{
  "n_layer": 10,
  "d_model": 192,
  "n_experts": 64,
  "experts_per_token": 2,
  "d_expert": 64,
  "d_shared_expert": 64,
  "activation": "geglu",
  "moe_layers": [1, 2, 3, 4, 5, 6, 7, 8, 9],
  "n_empty_slots": 16,
  "router_score": "sigmoid",
  "normalize_top_k": true,
  "routed_scale": 1.5,
  "balance_loss": 0.00752,
  "balance_bias": false,
  "router_bias": true,
  "init_std_router": 0.0206,
  "lr_router": 0.00122,
  "vocab_size": 32768,
  "norm": "rmsnorm",
  "norm_eps": 1e-06,
  "tie_embeddings": "early",
  "optimizer": "soap_variant",
  "lr": 0.00402,
  "beta1": 0.95,
  "beta2": 0.98,
  "batch_tokens": 65536,
  "seq_len": 2048,
  "train_tokens": 294200000,
  "steps": 4490,
  "dataset": "wikipedia_en"
}
Below are experts of layer 4 (counted from 0) of a mixture-of-experts language model. Rows are named router (the router's row for the expert), down (a neuron's output weights, with its number) and show model dimensions 0-191. Each number is 200 + 30 x the weight over its row's rms, rounded and kept within 0 to 999.
After each expert's rows: "comes before" lists some tokens at least twice as common just after its tokens as in all text. This comes from a sample of Wikipedia text that the model never trained on. Tokens count by the router's weight.

# expert 5
router,193,141,191,227,154,212,215,184,153,226,178,196,170,286,209,256,182,186,212,209,249,244,187,196,225,179,206,183,224,255,239,199,178,174,203,224,200,232,191,192,189,238,255,178,181,186,216,216,168,227,198,201,222,212,185,229,226,174,230,219,197,170,236,228,173,206,201,204,155,225,241,190,227,185,268,148,183,191,191,177,204,262,222,210,190,229,210,229,178,207,211,206,223,210,199,234,196,267,237,196,174,239,198,187,190,173,216,139,257,194,220,125,240,159,175,167,132,249,222,227,141,202,181,268,174,189,150,198,236,181,199,200,194,257,210,171,198,187,201,215,127,211,189,193,201,161,159,183,200,179,232,214,229,214,145,214,218,219,216,242,186,164,214,183,225,207,199,209,126,227,194,158,198,127,160,238,209,195,229,206,165,194,179,202,174,220,198,209,168,176,237,209
down0,222,246,211,198,177,182,191,142,162,163,218,206,215,200,176,229,206,248,228,190,207,201,183,223,202,184,246,245,243,138,213,219,142,209,170,163,169,267,245,161,228,193,185,217,222,177,251,131,191,210,207,185,194,201,200,268,189,188,221,209,255,174,231,197,176,219,218,169,137,183,193,247,220,203,200,144,191,228,197,194,200,155,207,210,172,186,164,241,228,214,183,240,199,186,202,187,242,157,185,181,197,197,245,211,238,259,235,159,192,227,162,195,264,164,228,233,236,191,220,201,187,176,212,194,223,201,204,223,227,176,177,196,182,220,212,241,184,221,215,211,162,132,169,187,208,202,245,177,166,181,138,227,216,214,194,225,200,170,217,186,198,144,165,201,266,191,227,213,215,155,188,208,177,187,236,152,205,198,204,183,185,244,151,238,171,223,150,272,151,238,180,228
comes before: "1", "2", "3", "4", "5", "6"

# expert 0
router,212,171,177,192,198,182,220,164,187,197,198,224,196,185,172,237,182,218,197,161,232,203,182,218,210,178,199,219,252,256,140,232,213,169,205,200,185,236,217,193,257,213,196,159,141,228,249,212,191,222,195,237,213,164,150,222,219,186,227,161,242,198,259,225,233,205,200,191,193,180,229,231,184,196,176,208,202,183,256,180,189,236,227,218,191,223,188,239,178,248,215,195,258,171,206,202,214,189,195,239,134,152,238,272,215,212,222,173,240,228,217,204,184,136,231,170,146,269,188,242,166,157,180,185,170,164,252,197,214,185,149,164,206,224,245,192,233,233,155,175,202,223,184,203,210,198,198,231,219,203,219,225,208,199,169,141,199,213,206,177,214,223,166,247,232,167,241,217,231,238,232,158,162,203,204,157,218,226,239,179,148,173,188,247,184,245,135,143,219,167,201,191
down0,189,171,199,214,265,182,158,158,199,176,226,245,211,191,182,182,221,144,213,206,207,203,210,231,183,167,234,171,257,201,207,222,149,174,166,233,236,244,212,231,152,208,183,181,199,188,169,235,139,145,190,224,149,177,176,181,258,187,172,199,209,194,190,211,190,218,143,195,195,234,212,204,177,266,199,231,216,186,243,181,181,178,178,221,222,239,247,222,182,175,160,206,255,175,183,204,175,224,206,192,214,194,187,244,248,188,146,201,179,204,199,185,231,155,183,161,258,206,245,219,230,197,274,154,219,154,191,159,207,202,195,209,193,143,195,162,166,170,206,188,253,183,126,196,159,214,204,217,177,197,227,191,212,150,172,210,201,155,180,198,173,161,182,221,190,218,211,163,217,193,149,210,216,255,202,169,251,143,195,230,143,163,202,187,224,171,198,202,149,168,224,159
comes before: ",", " (", "\n", " de", "\n\n", " =\n\n"

# expert 43
router,213,214,189,202,175,232,171,192,215,234,200,163,185,185,222,232,199,222,189,138,218,168,181,171,245,194,196,214,189,210,256,198,233,140,179,175,206,187,166,180,192,223,199,214,249,172,225,221,231,215,164,227,229,231,145,219,174,191,182,199,196,223,201,254,179,205,225,188,221,200,213,228,203,216,202,243,233,194,211,263,120,222,243,231,188,218,263,198,156,231,163,165,164,258,190,215,203,204,171,202,207,171,221,214,179,213,177,217,280,198,250,122,185,250,253,209,186,161,224,235,256,225,171,193,244,182,182,148,204,179,214,143,193,150,201,183,155,174,209,145,181,201,212,161,220,165,151,145,224,226,185,244,238,212,208,236,218,242,215,158,209,182,201,159,169,217,165,189,181,231,183,224,232,144,172,168,238,195,180,195,160,185,200,195,216,200,204,229,153,219,195,153
down8,260,226,191,161,205,207,241,206,216,195,253,172,184,222,178,181,201,166,184,149,247,194,173,217,139,219,190,234,174,190,221,223,244,190,137,240,233,206,183,178,235,213,216,198,217,235,155,182,226,165,136,189,191,218,178,169,179,181,234,166,174,187,179,206,187,217,194,249,160,193,187,193,210,178,159,158,187,184,207,192,215,226,181,173,207,225,228,196,245,207,171,207,169,246,191,183,175,160,113,206,161,211,178,220,198,190,227,249,237,244,245,261,227,185,249,196,214,208,185,184,217,206,216,208,191,214,216,168,184,259,185,128,204,242,165,221,199,183,192,164,187,264,185,129,181,218,212,152,212,188,180,241,188,252,232,146,210,173,196,174,215,218,256,160,199,243,201,238,163,204,232,187,258,175,197,222,209,190,169,191,289,178,195,211,225,205,182,209,198,255,197,229
comes before: "1", "2", "-", "9", " Born", "8"

# expert 16
router,219,172,244,183,215,201,179,178,212,200,207,152,183,209,170,204,226,245,212,158,202,187,256,170,188,215,201,187,246,252,190,170,180,199,175,216,231,205,218,169,195,240,269,217,190,175,240,165,203,197,217,165,186,207,241,194,222,247,208,172,186,223,153,186,156,197,161,247,159,172,165,141,230,179,193,192,167,189,247,236,146,150,181,218,219,194,183,231,207,163,223,189,222,195,239,160,180,196,217,215,228,163,259,194,192,150,230,219,254,167,159,134,214,208,132,171,191,228,260,172,167,156,218,196,185,168,163,208,221,225,208,193,221,185,161,237,262,191,188,197,173,226,145,131,186,223,197,181,165,222,190,207,190,202,181,243,183,205,153,250,242,212,132,211,235,254,209,186,210,261,202,178,219,246,206,231,213,209,212,175,208,215,209,164,230,251,233,224,198,202,218,220
down8,198,195,196,257,165,245,167,169,154,148,213,273,176,258,208,231,241,187,176,222,246,231,208,220,158,202,178,151,183,242,193,167,156,244,183,223,220,154,186,171,171,222,238,153,222,221,180,148,188,194,160,201,155,211,231,222,247,163,231,162,244,209,189,174,165,234,171,187,186,208,161,195,190,138,209,190,195,215,215,260,225,191,186,276,166,212,206,243,206,219,177,213,197,234,190,193,170,159,193,210,198,233,266,235,209,170,218,237,205,202,226,180,223,203,164,172,183,180,223,186,143,217,206,191,179,151,177,238,252,202,198,197,205,193,152,188,159,149,205,178,222,223,217,222,189,219,228,201,230,211,155,197,190,209,205,242,216,149,131,273,225,169,200,158,246,251,201,190,218,173,232,196,229,212,215,212,217,173,202,155,212,194,199,182,211,242,195,205,175,159,228,230
comes before: "1", "2", "4", "3", "0", "5"

# expert 46
router,216,235,264,188,212,172,163,136,212,172,236,151,232,200,260,218,211,240,188,199,149,219,252,184,203,224,196,187,224,211,226,199,180,190,197,206,184,217,176,256,197,195,174,210,197,224,163,192,201,231,205,177,222,225,202,211,229,177,218,181,215,206,224,236,209,177,189,159,212,205,192,233,244,230,229,190,198,212,195,275,209,216,185,227,204,147,180,185,176,204,187,199,141,221,256,214,244,228,183,228,233,183,186,204,224,182,167,222,213,192,256,194,198,177,181,260,208,199,199,230,205,211,185,203,233,238,175,188,189,195,184,172,183,222,144,226,187,121,144,201,247,234,180,156,180,210,202,165,221,221,179,230,261,245,190,249,201,189,84,174,182,196,234,143,180,184,143,220,283,196,187,228,177,215,201,184,155,208,183,214,163,213,232,172,205,193,266,243,191,212,177,241
down0,212,170,180,227,258,222,148,206,195,272,234,203,176,165,167,227,170,228,136,202,232,204,214,168,199,213,219,202,201,189,159,247,200,234,149,190,261,210,162,210,174,150,219,166,223,214,177,178,196,219,202,303,222,100,238,205,173,184,184,203,157,223,266,180,200,251,229,215,129,186,203,198,231,205,203,199,246,232,202,180,192,198,192,196,200,236,174,183,190,197,212,245,170,207,192,191,159,198,206,142,208,221,252,158,180,204,222,212,248,203,221,217,177,152,206,173,212,226,156,230,166,228,208,171,191,132,209,177,186,186,246,194,203,215,172,217,226,201,190,234,206,257,208,218,197,245,179,199,171,212,217,177,226,223,243,184,191,231,199,230,219,179,222,172,171,216,232,195,205,235,187,208,206,147,235,225,140,242,144,238,150,202,175,184,190,183,194,235,213,186,167,200
comes before: "0", "1", "2", " the", "3", "4"

# expert 32
router,234,225,174,230,242,268,220,143,220,218,234,159,250,208,203,237,161,205,249,179,229,177,226,273,240,172,199,180,206,142,224,242,215,176,197,192,184,237,174,224,170,229,225,223,160,174,168,212,173,211,223,182,243,215,139,223,187,178,217,202,195,177,178,196,196,182,190,191,173,149,176,182,165,184,194,240,213,204,161,183,199,176,175,205,205,198,170,215,171,177,210,206,170,217,265,154,246,159,220,171,209,168,199,180,197,213,193,166,231,184,209,188,224,267,198,158,202,225,137,178,181,215,199,216,127,196,191,188,182,246,248,161,227,227,225,171,166,139,199,188,232,186,185,210,229,165,212,201,191,190,195,177,222,239,206,204,158,217,265,184,218,221,188,146,196,209,179,278,183,155,190,198,221,193,194,223,214,215,192,173,105,231,178,190,205,261,189,246,199,153,182,233
down0,206,262,204,215,197,209,227,148,178,214,216,205,183,233,231,211,158,193,193,201,173,147,192,241,167,191,175,209,161,110,160,164,242,141,186,206,211,240,216,182,173,170,186,221,220,197,194,161,250,273,165,202,220,161,197,217,209,220,198,209,181,193,213,222,163,184,252,200,186,203,223,213,249,161,210,181,198,201,156,167,214,195,219,185,149,180,186,236,223,141,204,143,173,244,230,246,184,222,221,152,145,189,225,158,233,183,184,232,209,188,240,209,225,258,208,170,166,183,240,161,226,235,148,204,179,208,223,184,171,168,170,188,175,230,229,199,190,157,208,180,227,258,187,232,218,195,193,192,185,176,229,219,207,218,209,198,184,250,221,199,262,257,127,225,196,199,154,244,181,168,187,192,231,213,209,243,230,155,180,207,158,167,222,192,202,255,205,194,215,221,261,194
comes before: " was", " is", " he", " had", " has", " were"

# expert 31
router,237,217,216,204,224,177,204,181,215,262,188,166,206,161,216,220,171,298,229,234,172,194,241,225,175,215,188,186,187,201,213,210,181,191,161,167,147,189,253,168,187,242,223,239,247,242,217,238,189,170,172,184,230,213,188,225,211,202,174,242,196,196,180,197,196,231,180,218,162,186,162,199,214,188,263,216,174,185,180,250,142,221,283,250,221,203,234,148,173,252,169,218,261,162,216,249,160,203,217,177,188,174,250,218,128,217,203,181,255,236,171,141,193,135,219,225,195,211,184,218,224,131,223,184,228,217,151,225,244,167,202,196,208,199,211,215,205,167,186,185,194,223,218,245,189,201,217,178,201,203,207,181,229,224,192,207,221,185,168,208,187,182,142,173,216,224,203,191,205,196,220,214,242,218,146,267,183,181,200,234,225,208,221,161,206,220,215,198,129,205,217,192
down8,174,204,242,202,201,259,168,134,199,199,154,174,173,161,214,185,224,163,153,266,155,240,179,195,187,146,253,169,171,201,209,224,179,221,246,224,215,242,203,197,214,224,178,232,251,187,194,122,242,218,197,230,228,190,178,249,228,209,204,211,187,219,220,197,152,214,280,219,199,238,159,164,213,165,188,210,182,243,165,239,170,229,172,201,201,210,232,213,216,203,170,199,171,179,185,249,194,187,189,162,228,179,206,158,228,190,189,218,209,259,249,171,239,183,195,169,242,176,198,202,253,225,208,191,225,243,140,198,194,177,207,174,170,226,202,145,203,175,172,181,281,178,206,157,191,198,146,193,219,183,207,209,188,220,257,201,205,223,169,144,201,213,188,189,235,185,165,205,209,208,224,193,213,182,216,214,188,221,218,169,158,145,206,197,198,260,194,186,223,259,226,139
comes before: "9", "8", "7", "6", "5", "4"

# expert 8
router,231,203,176,205,202,233,178,194,212,215,265,197,151,216,236,206,230,172,132,214,206,264,178,225,187,198,231,237,198,199,204,199,168,216,210,226,161,267,248,191,193,175,195,245,187,225,257,211,248,180,165,152,206,261,209,268,175,139,232,213,250,217,196,199,182,195,230,256,178,214,183,220,185,179,218,199,232,214,209,177,230,219,176,209,236,203,199,207,230,260,205,195,228,145,205,205,216,201,197,176,193,218,182,214,163,138,190,171,169,246,209,182,246,202,220,139,223,193,217,208,243,158,176,195,162,191,226,165,182,223,198,209,171,197,197,170,200,222,199,243,216,228,184,269,203,228,193,152,155,163,194,190,188,186,151,172,258,178,239,262,238,176,128,171,218,261,214,214,200,188,263,145,187,219,192,250,206,188,178,187,198,177,198,179,219,210,219,192,214,179,260,192
down0,173,197,234,194,189,195,271,203,177,217,214,229,190,180,239,170,202,188,236,190,195,171,152,237,193,228,224,177,218,158,180,186,231,179,188,203,192,206,198,206,182,136,242,156,198,187,198,198,151,245,236,241,189,275,225,215,212,227,192,203,174,216,217,250,228,202,215,228,284,213,170,223,232,143,220,206,269,210,181,180,223,181,169,212,165,200,207,122,172,199,263,221,191,207,222,168,263,185,166,215,236,168,208,241,202,205,226,174,202,190,144,197,177,181,223,181,187,162,207,206,256,248,274,221,186,238,221,169,158,163,232,176,200,232,171,254,203,198,207,192,188,191,160,153,221,241,235,177,138,223,153,179,243,226,217,190,168,176,183,210,192,190,190,195,187,169,196,224,208,219,224,186,174,187,206,160,158,229,248,188,186,210,145,139,207,184,218,247,236,202,191,168
comes before: "==", "===", "The", " The", "In", "-"

# expert 2
router,185,214,246,177,185,168,161,110,202,172,206,130,194,158,215,216,207,220,185,219,158,214,289,186,199,290,168,163,216,175,213,187,217,222,205,179,210,176,171,220,191,195,215,191,171,222,217,235,192,199,220,198,187,272,204,181,187,199,211,211,202,212,193,221,194,220,172,142,218,192,165,225,252,217,223,159,214,199,173,260,192,238,190,252,181,145,190,180,201,220,184,207,160,186,232,174,230,230,194,218,198,242,204,196,174,198,197,192,165,143,209,166,207,191,167,241,197,201,218,186,228,219,206,175,230,190,224,180,177,191,194,157,176,154,166,220,186,143,152,237,201,217,157,168,264,180,215,201,204,230,208,246,263,255,229,206,229,176,154,207,195,204,248,153,155,167,159,254,243,205,231,205,192,197,234,211,163,210,174,246,146,173,227,191,170,230,248,197,201,156,186,203
down0,198,218,195,212,203,173,194,190,180,167,209,212,254,179,195,196,244,172,199,228,219,220,202,190,199,184,205,226,156,196,190,223,167,210,179,240,209,197,194,173,199,246,184,196,130,164,197,159,176,183,170,167,242,208,209,260,180,185,227,150,226,212,178,214,171,234,245,176,147,209,211,186,160,188,183,180,271,177,189,147,216,270,129,184,168,167,218,188,247,222,177,191,195,215,171,164,191,181,194,208,196,157,155,158,248,210,185,243,175,260,186,250,212,209,193,168,217,155,212,228,196,192,175,190,208,225,159,175,196,196,234,214,107,156,201,229,209,158,207,170,157,190,258,181,205,191,216,162,174,206,196,209,203,166,267,189,211,198,199,195,160,243,136,234,205,166,142,220,226,185,219,202,188,188,212,218,184,228,252,243,258,171,169,220,144,168,244,222,151,186,239,205
comes before: "0", "5", "7", "6", "4", "8"

# expert 6
router,222,201,161,212,161,182,198,126,247,174,195,199,227,220,172,194,216,198,241,212,230,179,199,192,216,210,233,214,273,164,216,242,179,234,189,210,223,159,180,178,207,262,249,163,245,234,212,188,229,224,177,192,181,191,225,178,241,181,236,175,237,209,179,198,171,234,202,178,175,174,213,233,223,198,280,212,228,223,228,220,202,193,239,236,173,185,175,231,189,257,191,245,168,243,185,191,259,164,159,215,143,241,178,161,184,153,224,174,227,202,212,193,203,186,201,194,138,213,232,158,206,200,168,196,176,182,195,184,239,211,172,192,211,227,210,202,238,140,174,210,216,155,223,142,207,168,197,179,226,221,203,191,173,256,193,276,190,191,154,236,252,203,230,229,240,175,196,202,203,211,191,209,158,226,189,161,264,188,145,223,210,167,253,204,146,222,211,213,190,238,156,239
down0,195,179,191,189,213,203,221,210,207,185,231,195,217,189,204,217,234,218,228,211,230,202,172,204,204,238,152,218,215,228,267,163,254,199,202,178,238,133,240,235,227,207,215,248,199,184,151,261,148,196,211,251,225,206,229,223,223,209,165,210,200,197,212,238,197,195,237,220,209,179,178,210,202,209,162,202,200,230,169,180,106,134,260,205,186,248,191,220,175,212,174,233,216,178,209,192,189,262,170,230,209,209,225,243,244,186,249,186,216,221,207,222,209,226,173,203,229,183,216,225,178,242,235,168,216,156,207,170,263,202,168,172,187,189,141,201,249,164,216,190,155,168,231,187,191,182,221,202,180,180,232,231,195,204,243,226,211,234,152,132,215,225,164,218,175,163,245,237,187,193,199,225,250,235,267,225,142,152,197,173,185,209,204,213,224,240,244,177,203,164,224,145
comes before: " the", " be", " a", " have", " his", " their"

# expert 17
router,248,224,237,181,171,164,203,135,223,202,220,166,204,176,217,198,206,198,206,224,135,211,250,196,175,228,154,163,220,137,282,198,189,183,256,216,166,193,160,203,200,226,229,211,153,178,209,186,171,241,209,224,193,225,221,203,261,224,145,174,188,190,201,243,227,207,191,160,228,238,134,230,250,211,197,210,228,169,197,237,234,189,263,241,188,185,196,220,214,184,187,229,212,202,237,184,198,200,208,245,245,172,197,162,219,227,249,191,240,153,219,216,190,164,202,225,212,184,215,183,201,223,183,171,237,225,152,147,164,181,113,183,197,174,139,210,197,198,168,211,212,217,161,178,203,176,233,118,183,255,185,195,217,208,226,193,211,131,201,138,266,191,231,185,185,190,202,204,210,245,212,221,197,187,215,183,197,179,182,220,233,189,237,186,168,232,212,236,209,189,225,204
down0,129,192,151,155,255,227,201,215,234,175,241,158,223,262,238,209,219,174,196,242,145,201,221,206,240,198,199,252,195,225,153,213,159,197,213,174,227,155,215,244,204,154,180,172,196,188,208,212,179,182,204,180,222,186,189,138,197,196,253,219,214,177,181,182,212,211,198,160,196,196,181,160,198,169,217,220,230,198,202,192,191,196,217,214,191,227,239,236,134,232,274,235,242,206,209,219,195,235,172,185,244,196,209,219,273,160,213,238,145,186,227,225,182,157,200,169,236,235,169,208,200,211,167,170,154,201,213,172,195,146,151,199,196,220,224,164,187,196,190,214,223,160,195,130,168,223,168,189,178,214,215,234,226,174,172,169,186,173,208,200,222,186,210,174,187,242,182,180,199,196,212,227,222,129,229,127,237,190,256,219,247,188,185,246,176,144,243,227,217,218,228,201
comes before: " of", ",", ".", " and", " (", "\""

# expert 26
router,155,180,221,209,209,175,182,149,209,141,210,184,226,191,230,179,201,197,211,227,161,143,177,190,204,209,197,220,156,159,203,215,123,196,206,231,214,175,190,298,180,209,228,217,188,178,151,187,223,188,195,208,208,142,179,168,203,228,165,201,240,190,199,202,194,255,205,181,170,229,184,183,242,128,178,186,232,194,189,184,219,200,236,265,256,239,178,245,204,189,190,184,155,168,229,186,185,181,163,223,229,235,197,154,164,227,218,258,205,201,190,179,194,198,201,242,179,227,226,149,212,222,219,197,236,247,194,235,213,162,133,187,181,213,194,149,215,212,186,229,135,249,216,197,198,184,212,250,178,221,205,156,207,179,171,205,234,179,115,216,241,206,242,226,195,191,198,245,236,201,167,215,186,244,235,247,185,185,166,230,205,230,235,213,217,209,155,151,226,201,211,239
down0,213,221,234,177,223,204,193,255,204,194,182,168,230,197,203,237,221,210,201,157,190,175,144,152,176,194,174,201,167,207,179,180,176,181,262,184,222,252,200,183,213,212,180,193,221,233,185,212,176,218,231,232,222,272,213,242,194,208,226,208,217,236,214,200,195,239,246,257,224,223,246,237,159,210,232,171,171,251,194,224,157,166,199,247,141,187,233,255,161,205,245,226,166,176,204,209,221,250,183,225,222,219,169,239,219,197,237,233,244,232,218,177,216,183,272,225,152,220,200,163,183,170,217,197,217,193,227,206,172,213,114,172,240,201,209,261,193,228,201,233,115,217,175,198,178,218,209,228,184,208,207,185,235,230,208,219,174,176,230,199,215,221,241,162,224,233,199,187,217,263,189,253,184,133,194,208,169,208,155,176,172,209,167,165,230,171,188,208,148,182,175,171
comes before: " ", " •", " List", " Country", " Website", " Time"

# expert 60
router,249,223,196,213,189,270,213,169,183,223,233,192,172,230,182,274,207,254,206,152,221,204,247,235,163,178,234,178,226,225,243,261,213,186,198,162,244,184,227,187,217,171,287,212,165,212,196,192,215,221,244,266,177,188,227,220,203,224,212,269,210,195,219,197,204,206,175,204,175,159,204,175,222,216,240,226,191,175,146,210,227,201,202,183,234,210,215,191,261,206,191,177,209,241,194,225,189,205,197,193,211,234,172,166,193,183,225,239,185,169,199,191,157,171,177,163,198,181,163,178,206,167,202,175,150,213,159,203,174,173,206,189,201,243,226,181,217,174,148,197,217,200,189,148,227,193,202,209,110,242,181,235,141,232,201,186,173,157,179,210,190,160,165,250,228,225,229,142,215,217,190,206,193,172,209,236,164,239,233,202,221,169,238,243,245,268,203,188,153,224,238,201
down0,214,279,230,177,176,278,224,172,182,181,241,201,204,247,204,215,184,217,206,169,215,206,240,220,221,145,164,222,187,197,206,200,233,144,161,178,190,191,190,185,219,236,234,154,242,203,238,207,238,179,219,184,198,246,209,232,185,211,222,186,212,186,176,215,253,176,183,208,203,211,234,179,211,218,195,223,197,181,190,184,164,185,184,184,203,149,215,218,207,184,201,190,201,282,190,222,152,212,226,192,193,183,123,201,224,273,252,166,224,172,209,223,179,147,159,176,157,148,207,215,220,245,160,177,194,173,184,193,253,196,167,210,209,291,241,237,212,194,147,187,188,221,171,204,200,212,199,192,163,220,167,232,190,206,217,143,189,211,175,233,151,213,205,259,238,217,214,182,123,187,205,196,252,212,212,250,209,222,238,193,203,179,266,193,208,219,154,222,191,229,244,209
comes before: " the", " ", " a", " his", " he", " to"

# expert 54
router,165,189,209,220,182,198,235,181,197,225,228,132,223,214,257,203,230,212,247,182,180,203,195,212,224,181,200,219,217,174,265,286,180,214,181,208,223,175,184,184,185,211,178,149,175,177,147,209,193,205,169,198,216,167,158,250,229,160,204,178,183,219,265,207,204,213,186,206,257,228,200,226,156,198,204,214,212,219,172,227,184,205,251,164,186,183,173,191,201,205,195,223,167,174,214,205,185,244,170,223,211,274,183,231,195,184,199,225,169,211,200,192,198,196,149,180,175,210,204,224,254,231,143,194,174,172,211,179,202,207,172,184,191,196,240,193,191,205,119,257,196,215,228,186,199,183,209,230,145,164,185,193,132,225,233,202,151,226,154,213,173,178,131,184,168,233,176,216,145,219,248,168,199,214,174,180,193,171,254,285,255,224,237,204,235,170,221,186,229,164,255,219
down0,176,177,201,229,240,221,153,246,249,201,208,217,192,276,155,202,178,205,175,206,269,159,195,204,222,232,226,217,227,194,175,209,161,226,156,133,215,204,180,171,217,233,226,211,170,163,246,154,211,209,242,189,166,191,175,159,251,213,191,193,170,259,226,211,201,256,207,151,136,184,170,199,208,194,193,202,166,181,228,203,153,175,220,178,209,178,193,198,181,204,190,161,219,188,179,226,188,218,177,249,227,177,192,186,194,187,226,230,226,188,238,266,196,202,176,227,167,183,209,216,181,178,224,237,250,151,167,235,227,222,167,233,220,199,254,146,183,161,182,152,157,92,195,221,204,203,189,173,171,207,166,214,224,138,190,214,194,178,252,195,269,228,262,210,203,222,181,160,173,224,197,191,211,224,210,185,145,189,199,226,198,214,194,194,190,193,189,201,187,197,267,189
comes before: " the", " years", " a", " his", " other", " than"

# expert 36
router,222,181,195,224,206,239,188,184,220,239,223,196,192,208,156,176,179,243,168,182,196,196,190,154,186,223,211,183,203,270,207,164,256,182,227,213,210,151,173,205,244,228,194,183,201,220,196,274,210,175,198,167,243,217,205,226,166,159,195,198,266,158,227,185,188,195,260,271,201,169,224,249,201,217,207,197,175,205,216,237,186,210,220,157,212,187,173,206,197,155,232,200,219,157,131,178,186,167,215,214,192,173,190,218,163,151,202,184,215,196,225,223,177,125,181,196,217,207,243,212,138,206,215,211,113,196,192,184,243,210,172,186,254,237,170,187,186,181,211,204,181,229,198,237,242,189,156,222,142,230,221,167,156,241,200,205,208,218,283,229,175,217,192,193,170,213,234,186,194,200,232,200,227,182,201,264,240,204,192,176,211,249,237,143,197,200,115,172,190,219,179,205
down8,193,217,217,179,192,215,157,163,222,143,190,114,220,193,249,175,229,195,181,189,211,162,169,173,223,172,202,210,180,135,232,235,183,143,206,260,194,212,225,156,180,253,172,267,236,248,235,164,209,183,257,202,173,203,181,177,222,152,215,161,173,256,196,183,224,179,178,225,236,175,238,217,239,211,145,176,220,192,239,175,156,247,223,257,167,178,165,188,177,211,186,202,232,178,210,232,180,144,229,208,265,240,195,202,234,206,219,209,228,174,163,182,203,179,193,211,172,168,197,203,245,226,202,213,245,207,236,198,206,255,186,219,189,211,215,176,251,233,174,147,229,183,248,167,216,229,177,234,233,172,193,203,221,184,237,178,202,172,211,198,215,194,149,154,219,220,173,252,209,239,164,190,224,157,203,189,203,248,219,152,198,191,213,186,194,189,247,170,202,183,151,202
comes before: " The", " He", " In", " It", "==", " This"

# expert 1
router,195,162,221,194,170,193,217,194,239,184,268,157,162,254,167,157,235,235,214,196,217,196,198,195,254,171,163,156,217,151,245,178,209,190,209,196,209,164,227,221,169,234,218,203,228,212,184,202,172,245,185,212,221,227,232,240,202,257,244,203,228,192,204,229,169,205,173,161,188,180,168,186,179,194,228,191,218,225,155,184,160,216,176,178,218,176,244,219,277,228,200,189,209,236,200,228,195,166,233,202,143,207,226,192,182,234,158,205,165,196,200,222,213,181,189,250,155,227,191,229,175,213,163,199,211,158,207,242,195,258,219,213,202,208,247,168,209,183,207,196,213,205,192,231,193,179,199,196,239,223,264,224,184,253,195,243,115,245,119,208,210,144,183,169,184,194,213,216,197,152,205,162,230,239,269,198,201,218,204,272,228,166,216,223,184,184,134,188,145,213,184,188
down8,168,208,182,196,179,186,176,159,169,195,229,176,215,190,182,162,172,180,258,238,233,193,220,155,141,210,190,157,177,192,200,238,219,208,241,253,170,234,214,141,256,200,190,220,148,239,152,215,165,203,177,198,182,174,168,169,199,191,169,200,231,176,189,160,157,129,207,215,247,177,185,187,194,165,268,213,191,120,224,150,191,188,175,181,178,217,194,184,205,175,185,149,232,226,181,248,192,137,178,228,172,176,226,189,232,223,153,218,241,179,174,189,149,238,199,167,230,160,210,206,220,170,149,183,159,165,184,153,213,160,206,253,153,181,185,155,210,213,202,198,187,202,208,208,193,203,190,187,167,204,224,209,199,141,220,205,183,174,218,216,172,221,203,211,167,193,182,233,193,203,220,208,185,184,148,165,207,249,228,147,213,223,161,140,167,228,223,201,140,260,199,166
comes before: " the", " to", " of", " with", " in", " from"

# expert 41
router,196,200,225,240,161,200,211,188,204,193,265,178,183,214,168,204,229,157,222,192,226,156,214,280,149,219,155,159,215,237,212,202,183,190,209,214,135,130,177,202,165,176,206,127,185,221,208,220,243,225,203,221,182,201,233,215,207,229,174,188,169,206,203,209,200,196,247,229,191,180,215,229,235,236,209,180,219,163,145,232,233,177,227,211,186,196,175,185,229,183,187,251,192,205,116,186,191,252,187,259,200,256,184,244,189,213,187,219,203,200,193,209,172,217,133,208,183,197,207,173,216,192,212,157,231,221,194,204,201,161,212,243,208,171,197,174,147,173,222,199,180,176,168,210,259,257,182,172,184,228,236,170,151,157,187,157,234,183,151,219,190,185,186,236,254,170,219,142,167,111,172,193,186,198,143,191,194,212,196,182,226,240,169,193,190,209,192,163,223,150,219,197
down0,230,195,146,201,244,194,213,289,192,211,237,213,221,198,174,199,189,255,174,194,183,188,205,210,173,162,206,214,200,167,192,197,236,134,226,216,207,168,205,183,160,253,180,228,195,208,222,200,187,189,158,154,152,181,155,224,257,159,213,186,262,173,171,166,240,190,174,176,189,211,183,244,214,165,187,169,181,178,218,216,211,246,193,177,197,214,144,216,226,197,226,177,253,141,221,275,195,166,190,206,164,150,232,201,200,231,186,175,220,212,229,228,165,174,256,219,211,212,179,217,189,225,140,168,224,204,197,193,198,217,167,217,225,188,258,208,183,222,219,203,231,175,212,227,205,175,148,242,200,218,244,203,228,202,184,238,187,208,169,150,152,173,166,239,160,225,260,204,228,226,186,199,161,167,209,209,202,190,213,202,181,233,186,228,180,212,260,143,183,244,174,292
comes before: " the", " a", " his", " their", " an", " her"